Weights of a small mixture-of-experts language model, trained from scratch on English Wikipedia.
Size: 11 layers, width 128, vocabulary 8192, 19M parameters.
Experts: 16 experts in each of 10 layers, 416 GELU neurons an expert, 1 pick a token, a sigmoid router.
Training: a variant of Muon for the experts, 645M tokens, 4919 steps.
Below are experts of layer 6 (counted from 0) of a mixture-of-experts language model. Rows are named router (the router's row for the expert), down (a neuron's output weights, with its number) and show model dimensions 0-127. Each number is 500 + 25 x the weight over its row's rms, rounded and kept within 0 to 999. Numbers have three digits each.
After each expert's rows: a language model's description of what the expert responds to. This comes from a sample of Wikipedia text that the model never trained on.

# expert 0
router:506510490477448480484510513513472475519550510522527567508480487480508518507472513502495463515482444472460506511485499500494480501507489506541509493514484513511496507511498497512497497515544522475478469523504517471463530523533526520504530500530516452456469542509558490527484499470480490494507498473496558507558514495523500448483505468452483514490478517508448449467497472513527477498477
down3:451497498509538522452490549489475507499512475534470553517526466532503492497505477485490517510549511508515487445492522501503485475490475487505531497499543497478507520492528497530514478508496495531512545513505508490488486482467507513564499480505502515498476506470440490500533484513480462473496488513499470451461513525481462529518453478482536487529551493503480472498478496579518500518493
down4:464512504503501509493487530493512527525481506455476511487480507514476497519508542512424524489498505526502513495443527461529484510500458513537516510456544514519488511502550485487488506537524515500523509492484476514504477531517480460510493504533509508520469458501526508511522495492458509511522544507451539503506543448503525490497501471497509475475438448463532519536506514507471483488458
down5:492524517494499486498524511515483537500483515493509483485549535550531498501478482524512493459571530478524517507453536484515533454480469520570497475496495502515529500454496481499474492471457541514532510469509504508480468498519489503510463478482475494465499508529494486526531481513486508491490534496510516467525511464477485485484474516500476521436476500525479516465548485495482563509505
down6:503520500546544497493500516515488505517488459514482500464504534498495531482513469540445471511528527525545516464457468483471469494484509532539505476492531517509494477462514506508510524532493485475488533508463450531474494536525515495506488470496506519490514487482541485515446491507497467508527468472509525502456513504480509528497468496483480466537530507464473492478513521546493514576479
down7:447508476552481515564553498526511516501490480534512483459509505477465510468489544494512519507496541503468570519475478508478485520481504506489498496536546458528527509478501543520454537489503515482489532526533504505511485499514505491490498447516476493492514481525483537512513503475483458514492473451538507501503468490484521488529499453499502476489503475520493460531492512462474519529477
down8:513508513511501529497496523515552438496528515512511470473477466487494518494509474510443530509483511471477462553508508485509493523454481523513533497483500492529533489492486465467478502489502514457455540534503529529505499459512528557495507451530483484482485499481468490479492507511501509510492458462505486540492505470474514484519529525519570534473501520463502520520522525541491510501463
down9:503511495518522476519430507484477482465537476485508557483487502509475505463471541518505504522537509509487496492536456469534458477464507510514484543497475524484495504488483501495540498429476491493502496525464469504494473488506513493492518522486485483464545509526513464491519487495471470512532496485482492527525441493488515544482570515534516501485542533522524518503547478507511489502497
It responds to: Digit tokens inside numbers in tables and statistics, such as scores, dates, populations and vote counts, e.g. 2–6, 416,817, 2007.

# expert 3
router:491498464500458484516528518518538471573509488491491536529437470500481509555516552510501504483505485500494478500516498492510496536479477481505453493476477493535526519495502502518507498513514481500483482523447495497459518537506502512513566513518544494451514493530521469497489465493502491504502489517517534516546486466518477438465472485475493511495520486510452472463537496499507499464488
down0:528516490517457467504484546530535483485505475497507545530525484504513465527472540512478458478520502497479456543493525499503488515494520555496531483514497489523512541528533474494531486497495535507515539465521495493509504477479448490522461484475540465531450490523492508501511474479493491514505499527490451489458460486497529504520474516487496445540481482494508479458473543515499497523537
down1:478464503537462507561505528533508488450529497534521501509478451503511460514492516515470478473489498562522494544491503458515495520513514492503511488516497490506529490471514496497524522498542517517464481512496495533496443531508480463508455478541480460480487481513481484491508500464509480483505509506535462484513522489430512542541495506485528484489501494455509467533520516520529478540476
down2:456457500501529457486461507464427467547503495460491510501497506496540517480485530496498525471519479536474477507509498454462523530517483526497499495481499506485490509501507490503486509510541508481514506527523508473485499508547461455480484531464492538516536512495526495489446514511555527502446517520452559490515512530493499477500519504491529483522518489511484503549499465496473479511516
down3:489500504516466513465483524519511538530488485503502460488526505530506512523474474472506511520530446525501489524516543560485511471532516489464524515530513492436529475467435483535487502474492523462496566525501527507461515535462495502504521503493477489500503507457519464475471489528498511479545520481462496540495552528471489503465514515502505484508497481519519448489496494508495504510500
down4:503495527535529480496529516484486496484469497479549474508481524523489498524514527506511449492510560446517495483507497495492512531519493469475465439510508502518463533522518503495486455477506455492532527548484510503526542492539510501437458467504478513486519518513526481476472464488488458515488476546461486483482493541445483478512529510518495497485526520505504544530523508505511508499505
down5:526471463503494503479492513496501548453494515505490460498474551514450472507503508449432487486499474482493506502499484506472528515525484496488536519496469498514538506510519533516458465473498495472500501519512517554467476481525532505492505499426520503472516547517540498511488503515497482472478546500516486497535577521502482458488471473545506494499515490512498494518512545521509495486506
down6:512519483483512469532495534518511509479537494469515510473483534491512496449534514484497537525466538526478524501497499472512515469504459477513497489507453477473451480513486492524484519479502478521502459537508544486487528523510460435535476486497503525421495472480480507513480482511500480503486513516506526531543502532555458502524508486556521503514474466507541506492517496474534498503510
It responds to: Line-start hyphens, colons and field names in infobox and taxonomy lists, plus coordinate symbols, e.g. "- Class:", "Genus", °, ′, ″.

# expert 7
router:531532523512520534540492529541473475530572483510485537473506508472504488545499514510515482475501439490493492514467503496493497504529496527521478484518522474478522546485492522493478503504525504510463474465501491476481507541512545481512516489563516444472500508529510482500475455521490484479504471536496562462521507510519497492498471494487449481487510479498485512474507482513474447464490
down0:497508500496494532495493495542516537505537512492507510509508474459539496511500504525513503491514477554442473468501514523475489512499528478459505476506532447509530490499484517546494477516516501483515459497507509573479538468470493496532440503530509550446502498512490515509511524476472498491452526507469488473515498500517507502524503515477475543460500509513427477499509488533476474520471
down1:508515552475531508522528464478466487486504485484453523498488519537523486519468539477527477467520487465459486453519499545539516525521516468540476527490486480476494518486522527511496488514493497506515488513468523509488555490463494475474513486543490532491510520492512457506485498497484530525463507507511525426547488490518493497467478527505534542503484489521465559505499484469520488467494
down2:516500488475526500541448515481509510534481485467497449529521500497517517498532499490530505529470526539529508549504483490490491468555479486484510504537485506525477523446481522485481495525466497488496515461435489502539482483484483504516538518467505511554471529546479483504497514491538536479468507457490497529493504505535496451521487487525517477544475481505501465503514486518442492482502
down3:514508500457480485461457520467480517510498481506489509511523518488509494519524500490471519468513526492425523541451513491473478475458493475551478503495500474510521541495519490519487547488522502454504507498536462498491536515494485445516504541484499515478500518495473484505481472459508516534473461534524469480489476554537489511466538530518487550533507527511524528498496502488483494468523
down4:493466460497477475512480449488489496482498470481526514480527515517508487494496546529508514542474493505506497557535512502502476521467476514494522501510530493500489510477472459484500471494499542541477433511483526500498490528455525476492527494507488528481505511536475541527515518487491463430503461500519486484471531549483513515509520487518473468476512526502546473533484521566492468512505
down5:448512477535494485548478524528546521526519527505512502449513473495477492463494511476502464514478512472504481456480525500533474488500474473514510473524490522515539521483476500541477531496514526510500496487544468515508477493542522512495471458520534540466479510526509514530492547476510488485470522525513505533492438483450518533547484478489496484516481467495484526527475513485457529497523
down6:498499516477461480477514492473518524502494508518487510517477514449519507525527512498488536503515513502512496478493513499535476476515453519452518489456487509531504455500496446537489527533494483496497463486495485441530477536500552508515502510549521472535455482512530511454484502534494486490485472515521472497500533535458504519526510459512517498490466502496483503509455553545558509496465
It responds to: Conjunctions, copulas and relative words joining clauses in running prose, e.g. and, or, was, were, is, as, that, -ly.

# expert 12
router:467546531516487542511524549513521498515513490471493538482491497509512491493499521522527475491486487540502491499523470473519476561543487508508526466530491445495503516480554517499505485500533509475480474496506529522474514500472493496495507465512558469503508474506478467508472445495462500481509481513493580530504516498501462483511491468453458488513525502468448488494493512524477498484541
down17:487507488479522480503509458518479510524490493522486482485503481481508527480541472439502501571464474474510492467458526494481515468492479554473518476493508481539503482500528418485504544507493466480519504459503532494541492525503491524526470514542473543499483548489481490496505502496527504531475528501477514505550488496489459520515471548487507498494515494507460512501516499482478521534536
down18:509485504500519525511451485480520471485484531498522495545534508504513522515518485548525508526492475448508516507501540484509502491472507547529497460474488526474514471446497517475478522481518487511470474506527554510512502429476503479508537498501534462525498503489497511501461529512571468498514448506517497472520493455473464534485509468541519513488501522505540472510488477510498487487468
down19:510482482542449538513482526521495476511503498501511461482490507530445469516526502434523510517514508483493516487480485523526489514518502529513506473522481466478526485515491490517514432488498507518488540494499493523517474538524499551475517477511519481487442492485496517500518519537520472454491463451494517508497504491515528529514506470499489494530491538490490486492526545466575459462528
down20:486476437529505512523526506519499525474497448478475483494519514515517507495477529542549476494497534457510501491486519503516517505531507490484512545519513456497539473493549441482464459467490532503481484466525476512540487513486487480498493540491419529503473508474509502494498527524501503516498492494512497508513500504509510490470478519471504474571524496525535443489507504535529508506476
down21:469505450497535499522491495537487517548535494490520541546532498481481472483515484490509478545485517507525518506478470487506511506538486532504486497475481499489510492473525516533480499461511477460489505546504487510513471480522546536488494519466537476588516509471509453492517521492469490466492503453498525477510476467487468496527507495483472506526463486476523472517574516499506489490500
down22:492482510536477490478516484498510524558471456561507511569452504497465508512529490518468538530537466500504479492470504513449514511535484477514490529551504479501526485497573497498476509525504475451519464494474502519491525515518511502446525517512487499496492508494509481467506511512543492475538500491469502489532505499455477509441499527493492497521494507510522529480457500488478524493495
down23:485538525508513478488503491504457473507455505490502538501413514531499470461485513502527486505509479502514535519489481477505501485500475453475529514517482480507539509455527474512492517520488496495456495514543512503558478475483512496476486528532491484528499431546484504521551495506482473469530517486513482522520498478515448507519488496536500496494522508477493537524489509504474518568533
It responds to: Opening piece of a longer lowercase word or name split into pieces, e.g. cont(rary), rep(roduction), Dep(ortivo), milit(ants), plus stray non-Latin bytes.

# expert 8
router:505539547487487470490490527489467483512535517505506480514499475470510508523487530497517433515497461522475444541479502482497501504534528479554475539523538528512534468437510504527526532525485492539497450489468477514506511506481512503487533494560540505486501464492493492542497462514493533488530484505524517459497511494508464477491436510485502462500523501470473496502511507504508487500508
down0:435490537486515483545523485493503576492506508472484463466501443511496487453497511513511495531522488508531487448465441543491509552521496506456498510485508499461479525478524519465537483498506578497482474533494482519471491533526494550505485534513500507524520501519518541468465447485516484510503506492511513508502506508502485480486507505519495515487492522473515477478513508488487494488510
down1:508499490517505531522460498474478491493539495474508522479460482441530479505443533524465490478505479506500453512492501527498496492459541457521512489492537475500514527501531513512502484513453545482504530523469488512472522512490461510496492487506476537507508497489528487467484499538553525485486520520511477498484479543480515462530551469570500500534496467474512517475542463519491491470493
down2:510498516474440487491520449529505491501436508462492530510510495487514474509480521455499463495549540536512523524476496492466470459478499512506526484497545511556515552505498510511477515505514454557505526511468493493490505500487515505534473505503504486499496518474508503481489487469477516524484496557470520503534483498505471504537478482491474464471506541454498499513497515516482518551555
down3:432534518530515537479518513509446546515475540496519474482477477524527517522504487495506532503516482494486520438530543482492493519498519491461543479439507474521493478487518519504488527458504509432487496504500482517487522522537530507488483508477494501514504481519481478541468504477476483506503499513458517493464472530490547543503552457482490526513500510501515486513494469536474480499497
down4:521482520454511448476496510492516521492453500506443509528459462507485471478490487500510466525522524519480501535482509486499510533523529489502483504510519482478534524504475501506523516483443507535505515496492519502495476478518477497467467496537508523516500534507527512503508538499468487541470488499480507569455482535506507500530449502501499494491484500559449490510416504516500522534527
down5:508493499461470463466512530484515499527531485493521421519500505525531515506480471527510560497479502474534484490499528508519489470457491523494492520462484511462510539480485489518523508469494506524529519511509482480521533486482485519513520530478533484454494455454561512475514506477493490507515533480488453516545505501514490511495474485468536516524482542537503506502436531467483502499523
down6:544538497499504504475529469546463487495472535478483473495461503467532559493517448463530525505457552493533493523497516506487504517551472503514499512534498515482470481492518501475574494554523483484533456519488515516493503522497512507515502471466450503489494483514530499497499485495483452543511525509490470502449492510474456497495514520482489500464503493522478506515494515470506492467474
It responds to: Middle pieces of words after an opening letter or two, such as op, ub, ost, mb, nt, as in adopt, Post-war, robot.

# expert 9
router:473464495494452498505545531518455499524518524469549517482492485500533548502499488477533499488529459461485454530485512470471481508500504533515483504515423519519516475473512484488520504483516493512516493499527506497462504555489532519541522540549482504477479512533526485528515478488466491460528487531526513471551504503476540466521509499475487496488465482513481470493486511492517500459508
down0:509527490477541497511464506460542515508521498475510492451549527538462494472532477510503552494466470494489480458470511485537488518506503502521514502500479491528491502487482537469503516518496506485535472482480507500492507501494516470520521515492524453474506476489518492506577519530535541485460468471487479453508486496534477512531486481478469469532505480503537475501493466448507525537543
down1:491540489477524524485476496459559491554504482508491490542520496484477483510493486515564546494509491479509461528508464491511511512507501477528483443504508504503496548554437533468518514495506496462556523534482499474509433479507492525480507465528502491465494564493523496502489500520547504507508518522492497496508466509487480489495474490475506521509513480498516497526457492480499465524497
down2:502526472496522478508516543474481550508520477497530488533527551516468484465509508483498520524507445537471457453468516511502508499516485497491475533505483491509536502529546516503477516478508506534470482502554520502531495481460460530472500525509482469474573476494510478481517453535512487493469479508494512475475521532490533520440480499501498508497495509528481484504479548477490522475515
down3:460507513521464513492506500492467481479514525507480502474458525465488510430534521466506487503518534539502510483485478515515488500509524490519500506502503503542470537463531483495512514536506501503506470481571496495535489501507488502468522486499505495468531522501508498520492484477458518430510506545488494544470505507497489519511444471500463489505540513524554534468455564496488476486519
down4:469530494521474493473465492451448492555502509514524466515493508484460465499495499555513510517471528489465496534524517513499509512473483482532482461522486479472469511442511498506514508476489507500506480515491482481458529490515504511493477484506500534540571464530510478534468500472486516477485473498526482504500508522519498488509552482555491506562554485487504522482511478502522519498547
down5:510508471485536543491510546485466498490496510560508503495508512467492473469523505495515532480488522501505534477526515504521505456470531514519483464464548514513464435522495507529507514475506490481479491489510485492505460503544525478478515483450526491548484521555479494503453482516482506500524483470532506473513517574493456489508479457506536460498500497478510527470492511466479486505502
down6:418434509481510487500498513459508517490514507482500520528507495530497474487506508522501523463524502473528508506444518521500490502545488508482497480503553472479511510500476499533473480500489472521485497500516512518541521471542470547465524504466514486443476513476463501516483509504459505479524531515548479502466506480503519554486570514533488509527499468489524486515468503490496498477530
It responds to: Middle or final pieces of proper names, often consonant-heavy like gan, ton, son, en, e.g. Wigan, Hogan, Stockwell, Bebington.

# expert 14
router:467509524489492509521525529486524515528513501493501543504465501462502475530506508508518507468519493515510480525538478506505463548499498497476464441526499454526503497452525493508483519519537519480501521493481486512474521532500528490522503497535509448462477489517497487542452446532518465474522477501520512483520477550536481482481498501482522542532473477501447460470522466532482459499497
down20:480538488491477515514520446502525488532485456483517491510468507527520505524531466506505471495484500502528505486474528531513503504522544476488477520461543466501538491470529460541508535515484503474510528469543503469483543506508521477526462487472470531502494503485560470486483515473470500510481516483487486545524458530563491509483459476460495456504517488503481494481541514487504531525512
down21:524497493501505465479520547506526516547508531505475487516489540475533504531464482484494545484483520460511504507580478525484487493496481487476477485501482484457506520483460511522525514522460503498526473461474579509487526517505495481509487485547456502450547494503499495507495476518473452512494516485499490533486485505524499582528514490501506495477465503519492510509463499515486484485486
down22:489474502521530508505545499484461508504516484561519481536491469513482488464557487471484456510482502461503526467507516469471509505478504451528485517482504526498492563511532487496496505555475507515494475470506516492499478518470522502467540498541483562461517543509511500547464494505482512503518485499473470527520522510497494493513499481493506481467547489501567505471463513486485499472524
down23:494471479513468494487539544506518530548521476495512505476509495520514478475525530565487533498532546499504522488468506506514500526488511474484460465477461524480522518523475484526516495518493468474473516469529480480474488465486501453522501485527522495490510487510532515502486523478536516483465490503523507478499510525460518506500419494543516453493465526496488487472497520438548535491505
down24:495498505489486515509463499492543492516463476487495495480485459539504496460502464525483488528460506445525477493485486516509496504460485475476479527525525539501531491493459498545510477521458519530489520563512514519513531511511540528507518505513520465491480544510468515501537527492513466516514544479440507507525484536501500524515485477488487490513555481498464523459461491457472473516528
down25:518462514470519487481494531499489529478513522489518465466486489489474492520492466516495503549509530513524493536486531504510469463477468470525502533548475519511469535493560526531521531518508510503486522504502472506480532522461523533470514500514517500508464504533479474512511459485510458529484502463506467493512534523463473475487477523508488494524547465455457497516434528485532486469487
down26:503457495481514518501534496468509503427493515527485489519490458542515466500487534534492518476506459512473517493550479527518477490508510529523492520508551490484477441507496492483505468525490506497495494552500492556470495548515496530533507479452492535502503534497491528516464527514497467509483464500499567466475500484518484498503500476472521473533513500506473500533494485500461462470524
It responds to: First piece of proper names and place names, often single capitals or prefixes, such as New, United, South, Mid(western), Brig(hton).

# expert 13
router:482497545503503499470545526495503475526528520519498520496463500504471473520495533523518494534483467531494481521530447516513446556562502505512495526535487483504473516489513494467499523492528444508483473544464494470480504537485520483499487484525510483472480501534535481503437487540512444502527501549512517501514522505512506504518478485445493504470505524518476491491494477518466497471465
down0:498490534508447493471493523496519506491522538503515520485496519505462477472473497513508568473531496469504497489514460470508506505473500477475510460514473476513497519502476500480506472504512532505526465518488502443478491506528481490454494536502522509579513534499488487536509454472500561492446504568509541499506509557478495508499500471535496514526489535494495521519485492483486512486469
down1:518535519496487463549488511485516490507458530486503492487484468459525484488500513502529487500505488466517506484489480485479440485492490509543471484549526467542509548461505523460511518481524553510499526508538503486528472452527513553491500532489499555524510482462532519458484478501489518479518504480482501505479540550490526474496546491472503446477516507491500484491484502483465471506487
down2:451492440499534519494506522549508517507513514511485460513492531492520522519480496484520466521518454497545499514433491496479508536563508504496559472438538498480468518492473511478480504519521485496500490555470470485505481483514484489472522492514480502467494505482505502514502498507483509496491535539513503507498495499498430464541478484526542509488495486526517462543476517519511494466523
down3:502501511504527478462470460533503451547456477522511510469523497533524523505469496517526483528471476515505518465478485507483501485457499531490489499476470518509513499503470488479481516506488494534565503483523531508513533489517533494500482546500522487464494460521438440525557544504494513545492460513523499499473482519486450486518462514457507517508523495505505518534486513487509537485502
down4:503509523527466518531485546479505473468479499505488516473482504534503521521511526503482495455471480496457484526548479534518488471455543522488488500494480515476506516495488499462493528493483525473453519508462523531455473472490500537529509479517494535522495472527540507518523536489466517539464425503496535501485475553499494469497498479514480482516488521475534474480508527471541523498469
down5:575497506519495467527502480484505522497470485516463485515480462491466491484468491547489509475429514504487480520543515493488501515501462530575523567511516549492494502526527488507492523463478499496474479491542489525515471525518511527524520506460461490536514457525464508524479489496481478498474479505534473482493520534508493475480502509488503483522493523507554476496486500514522463513504
down6:445525534523555495483483503540525507468489525515511524506506511491481512496498509478486495489493497537490522476504480476492477459526502526482494487508521503507451501468488479534481532425500450504518501573497512501507460493501514524506484514494531516539524541506483508459504456557489538542474508468510512515466510498538490511462502538475504466503522499474444530514495509481492479496473
It responds to: First pieces of words after articles or "to", like di, des, res, mis, plus opening quotes, e.g. differ, describes, miss.

# expert 2
router:468517494539505534497535514479476486522510527521492520500527475462478511511527499491498467502528456468509476524556487471489491512520496493522513495495463527516545480477506515518535507463545530455496502521481498462455527519500533483507500501542518470481516488495495488559466491533494478507519496507514522488561506522504497495447480506460494494538497499482478461478494453546494438469478
down0:545547540456448508510478496484527477504510496489521530506544497485511529527482510498482500507506485493535504517537514512515508441513532474463469480491512530497542507518523496503497507504498441526526492441520505542513483457469504522498504511497477522525497508531473499466481471474470506510536521528470444507470465499520515483495532514454497490504518478522479517453527448534497511464507
down1:525498515480499475504498479478498489505490452526509495523506503544538547502484538501503485543530504549490490541469511533507479541513525464480532451483511492511514458480511516543436532493515465475526485500490474490502505457512458508519502443519451505503499493460480484518543464491497519498514516505490437514508481479487512464499489514485532496526534475493481512522526484464509520526546
down2:530517474500536529504476494484513473497529494487486511517520493532538487498531475494516446444481475473483471469551547531503514505530490497531479488483540506498518476521507539565465524479518483490485514467517467495486513473486515495496502503442525532466452541469458516540478509510472512500482527478522492503531481460530530503482495471499510498503481520473537534473485525482515511461520
down3:517523535527492487444508511480499491467503484480453531477512511499512525497504514505525503450519506493559546483579538457517509495501549493512464472493474519523544489449506466533485460476502513521524500515497508504505488505497511457472475452490491491503485497474490494506489580491479515465467523489514481515500519489463507549500497500463494511498495510489487482502511525475555496526496
down4:540499536505520508481505504526475563494482525543475497476505475483548508460463468508535471480436441460503515489550509501517508432495509493524493509517509502515523460514501479470446544489471518485511512522478487506568476498533555539502488538521489512497517509452485513512528522482479507516488478497496480505487516519509485506500492482504500534482505490480516481496469526494477506484475
down5:462500500516526492488533497496454485509509514551451469470529483505502483460443557506453459472479492501532484533497529548509498464489492499540489518495475482521504503440503517522509482504491493498505478520508458491506543509487529481523487469500533544519493538480511532517490505483469473500494495483516474509498483439465536531521517521507555513506509513538474462518493499518473490499538
down6:568484504517516515540485527514499467519527517528492525481506491509500507482492518436534497561489509518505486523505497519488560509477445509506502424493485529492453479493441468481526507495532490514531494496486517462494483475523489515485553489453450525519512519485478473497488497527545454515507521518477489492474509522463515483480494501505508500494471504521473513531509490471489503519477
It responds to: Adjectives and adjective suffixes after articles, like al, ical, ian, ary, plus words such as American, other, new, two, several.

# expert 4
router:526538526500490536513496478507513448505539486538530543494502492488511515500481482517516490518559439527526499508471498482508455516545485503499467495517466484520487503464489505494489476527512499492492450470503513509470528542502494487507509524522514466468503513526516519533455505550479486510505448510494532506534500508523501436471474454466486477506507491507441491504504505482491449456486
down0:456537506520498511503497510535517452456497499488490529483500474519497493525498504516481478486522513507510468498531497520495515509452504503499487453520510461521501520539477523452511505469442523447472502500516514552485513537494501485525463464552456486493517499489499498510482496450545525509493490493523529553481482462532516498477506498475497484496509532488433496508550521541507489541499
down1:445489493501486536498521444482516491515457497510537500488499523501479486520487538518506480505490500507484477532461556495438492471522481513498467540520516496558503506524478528537511471483499522498537493505469506486483528542453530489493444489525480496543523499471478516507517513507512517470541533507495468526459474495494467510478510536445468509528512487515471502541524482501481526518502
down2:471477506499509475507530529526518551486492532491506476502508513491516501530505528468484504496502508485479494509501476512510521533478478467486456490477478500476531485502501491550457496555506469493506493517491457503507482493532515532465499467560509505502514512545562516464482493513451509520546496462475469533488506451481527453551496510496514512457476484532471479517539549492500472476513
down3:546496522517507546503521467508493499508509472527536526492461446485470472485509498506490526458516524532470584505475484486503498488490556490486461510511514513513518506531509520501478534526502507525528510501500488557514520525514529491543449497556491526520495482487521501490492482499501513511496473488462486492480481471459507473484459489505447438521523494498463499521529469504508535492509
down4:523496554478493492513541526510470487551512502513531460519488481469487533520505469434499501494443478532533499515519489495495483498473501477503473515472494508510497484511523525502508506524507471518500537552561510498493515500494508452474497500451484507499483528533495481551488461498480467515484522522451531483474525548530502492470467513464480471537499498481511511469560480514479508509498
down5:518547462459501473493500488481500407507472534496480473528471484510495481493506488533493483514453552524503489515491527518471496502497499505527501532498480462544549490492541511523500516494503490466490506503516468510503509513494500501496486517437516540511493522474516449445484501509502522526539509520478522501508520486522487493466487523495565473501489533484540531503514546480481497477539
down6:455505447494513474527489475512540481471512509499492498510481496465528457464502495532491478443508482483480535492502526528506493541484537476491503504497513458526486466505520524483467476477492480534547495523512490514497489473466507476518526506510470474486507521473527501512508531519451475504466470514531521550529440493556541490527483486500489484551501490521530513524510461539512499507537
It responds to: Prepositions like of, in, to, for, on and from that follow a noun or verb and precede the, a, his.

# expert 11
router:523514503475490550548496515507487460526563475505498513496467504506476544529507533538510464509501476485488485498507518516493478507500504468539500473508478519488501488483518514492536499490529495541519452501448481505464506513513522462474506494540535471475496494522534512499464470483455476488514517536495552493531521531539524480477472474507469486469494490481486456473493516502479462435470
down0:506476498483524449506472495498479507468544508519504546512514507520502505509540489486439511517471488501496520507518476492524511501504479526502553528546512474515497507499448494538503517488537516523516450527526490525500481502482529541502508471454530501519522535521487533527518438526473448512501499470495494481474491495517509521464515475496461440521484470479528480496515481544499449523494
down1:471532506517494523507548500522514433468470513466519498525523499478541493489502547540483534504510554494513503470524466495536492509506487494488477531499521503533498519519536451477487495507474492480480475489540480506497483521458474530461524493515510529490539487469486486509443468486501521485483502526539518485479452505488548476532537483483534505451468514462479489469495536503505497503485
down2:549484468535474496511461559512514503517503498496486489490492499478541470465443473473537521494493508452489508478540518519526502469498443474536487484460484495439471482520514473548565477500478504489515536487486502531521485545456528508527502491522524523519488483496513507522457549493510525473481527481476498490547514488499522468492498497525501517502511519508490497504486511473479526533501
down3:508483480476459510504483510526553500498482508519440508500517503461478501476502496466507553531539474483508526491471494475467538493499507472547497513488488524499509527462456485495509526485514465509542492509509444475541479528544479505493529467487492484497551503471484486508490504524481528506525499512511506495490492470472479513524544557423531513498523448501498535501527483505497532485497
down4:486492473497482504497469477523489520524482496484499556462495474485450535515495477490479533461499477502482541544528519494517484482533500523532496471488529508477510516453486576464512509512554521485535525454524510508495489486483474478460532492435548491496520461499506512488496514490494481508529494511537473487467532474505492508521525488516508490485537501471512520444511542527496475479507
down5:532510477549498473496506482462493495542473517501554518517485520498515508476485504532555493529529528462484510435481486517498487469524486515488480498446509461532458478505489475475502452521514490502483511508470538515505485518474485525490535516413498540495499495475511470517485482497538519515464533515502532517450502501548486519481495495544483526496482488505510488498539500498478525507480
down6:461488476513481489547498505502447494486530520496536494508523518485495505534530488529480494484501527510485474504480474518523449514482458513511463492566501533551464475532445492459523562483503450495481493529468514478510543461494518503488508531538523536489513515518501469534502481494498488465470494495490517510507464459493504484495548496507492524501478531478518461532509491498461526497509
It responds to: Pipes, semicolons, slashes, dashes and commas separating cells or items in tables, scores and lists, e.g. "Team / Apps", "17 | 14".

# expert 15
router:520485536524494514507478549490506466489537499518519549532457508475513493507489553474540460513539464508512488504535492545500477493509466485523470509510500504514521520442535513522507499509521482482506504518524493481454509520488519508496523468551520481473485485496521459533473488501483496496510478519534529482534500524538531467491495450492518536523511460465441481488517474508534470486462
down0:509516560530479470515506474460480518543490522503496492507471444494488512491502478466466563497455544484474518480523514524515493444455467541498462487541505490542506509516507495501499538481504487481467491498538487499545519513510497477468537470520526469500491546499488560498465489470492485498488511526548496490490498477505499530507508488506481516533531502459500492498502504536490529463527
down1:528497529541457541485530505500512531494508442482505539525494500499514513489476497465481470492498501460476491478528521479488516525481514491474514472525490519496496535532450487494458504505493480512466487499523521518538483499467546516497494558522454548487549472492546501506475494510529474475494545515505507484504500480485506506495498522476491504412555509496517493506471535475518484490464
down2:513475526451499406490501474501513519489467485544574505520495530479509494486509493460502522472508523535469505536482541507539459493480509515487498487503521464482479510494496491530506488507507476504524527457484484478494480485523511524464514535524517497470542501496455492508505502488498513514510522517535494515502462505514535465504424511482509469532530522484494525523486517466478520540479
down3:516458480531482487528478531482490498488514482517492481504517508482524448508496496476524506487491528477490485474467520507503500472523558473506512501490514453464468476509504478476455488503495511503466581489501528488524519497516517551518530534540555508472461502541469496477473503477496497558472518450527477522498539498540517476475500502509516471509538500492515527504490530451475494493479
down4:565524458486519492485491471495468478515521509507504508501521550519488546513485494441505486502489503489547486521504459495520510493484452512469508492499520509528507508459507514468511499528491525512497474534467428515500480478534481492503522444534472499536527498500545522538483507509506548497516502503492450485464477490461476485501481527505511504463492475491494492543501465518467528553517
down5:425513459502510533468502502509535533472490466543466539474482501494499507478525555486463476459494504505484515500529471505499474483470492450515535476495498466492535515529480497455491506517539479489535516499494461498504459498461540507521489507514490494486552509467495521486521486514517546510498523550469497502500498528553509545551505496505496467520515476521492505491481481464513514483516
down6:422537477500516475519517489461534503495508514515448459503502525501500495490500527556539535500529466484525476479501453530519489495492541512500538525432486521496503518511519504489475484503495546483458497493564487499498506516535541487493480449488484479525515473446536487496499498490480522484501501499468551527489498500520512502497520488521496521511526499462508484438491505485482515503491
It responds to: Common nouns for time periods, seasons and works after the/his, e.g. year, season, film, game, first, months like May.

# expert 10
router:475517519504448503498514496453491518504529524470512552531460496476491517512491508497512468501537490484499448539536475521520518535534462479523476512534472491520566513482513486515486510474534493491492501508487481479439486505503498511509510516514510476496493482512510458540458475495511482506533485497529525519496517504523494450443476479507507520529509457514456485533546473511517449486462
down20:463485541506490534473493500508507500535466520501536472481492509515508494504539487490485454510519513503487496501462483507500491533483497537510501482499521518502504511496548495484485499527502450426452483529501486511466518503515505464510518473517507476519516509470540514537481526524537471484513527510561526497524467475488531485459506488532501453490518509511524467497455496434524530543451
down21:485468498473476493438505530501488473462524504480489519456492512472511515491509485474513476535541510521538509523497492522520498539507452456519539479515510500494521507528483509528489500513523436518487463486516475494502522504484465499442516554510467540518505520496503495503520543531498517481466507510509499473473475553467519514511484490492464534496487490547501461501526476575503496508522
down22:492488506482493480499510493486500500478468553553468535474446468483486516502484504414453508531519521519486508488535518511524476497510502523514521524500527500524492485522530471503502489493483551525527497512511485502474516530523504474529506495520470479434478492520432486472477490516524518524553460519483512474509506548540497490493476458515536492468481484501483524500497508489470519537503
down23:474462475486519457502492501480492489500524536504439482497559502500484471560491497531507457548465498531485465516495478492514484507523480493537488488505476516495493484495545527465472461523514508531544480467483493487522509499547516452475521504537519512504460507460520459510484504518548523502487458493521461514493553524483494511535494496505518475514529545488497544479520510489504487497491
down24:494476483517437487485477507507490538494504471507505498485539503502524483550486508506535491524474456505501540507505497519532495573523481525499460530471504473500501485511480511483518524465502507477493503461522580533504479507459487490527501540563495512476487524522523483508485514496467459514463466485479457448503484491527502491506483496484489533525507522497522521486472556480471526515491
down25:479492497436451507537487506497486475539508517514496492490484480528529514457511515489537498508493554508515494486507481535542547481494486509527482534499447501479525519487482473519504530478470517548508526472468476503480462500526513495480452516515531471491463506490465540462479531525494524522472525513534478477510492548454504477500501538471484463489501493558498511500471493493478538505514
down26:504520480460526482476500449488495500468508511493524481457546508530536477521512491509483481493467581504528480524488504500511519487491509509512475498524472455544540475495478482518526486472504477489523534500532506516518484514498454456535521510568513543488496476518454480516508515470539533487496511521481537490507478490509470500483486482450509522504498513487484499498508510564470473519541
It responds to: Capitalized nouns for offices, institutions and places after the or of, such as Minister, President, University, School, City, Army.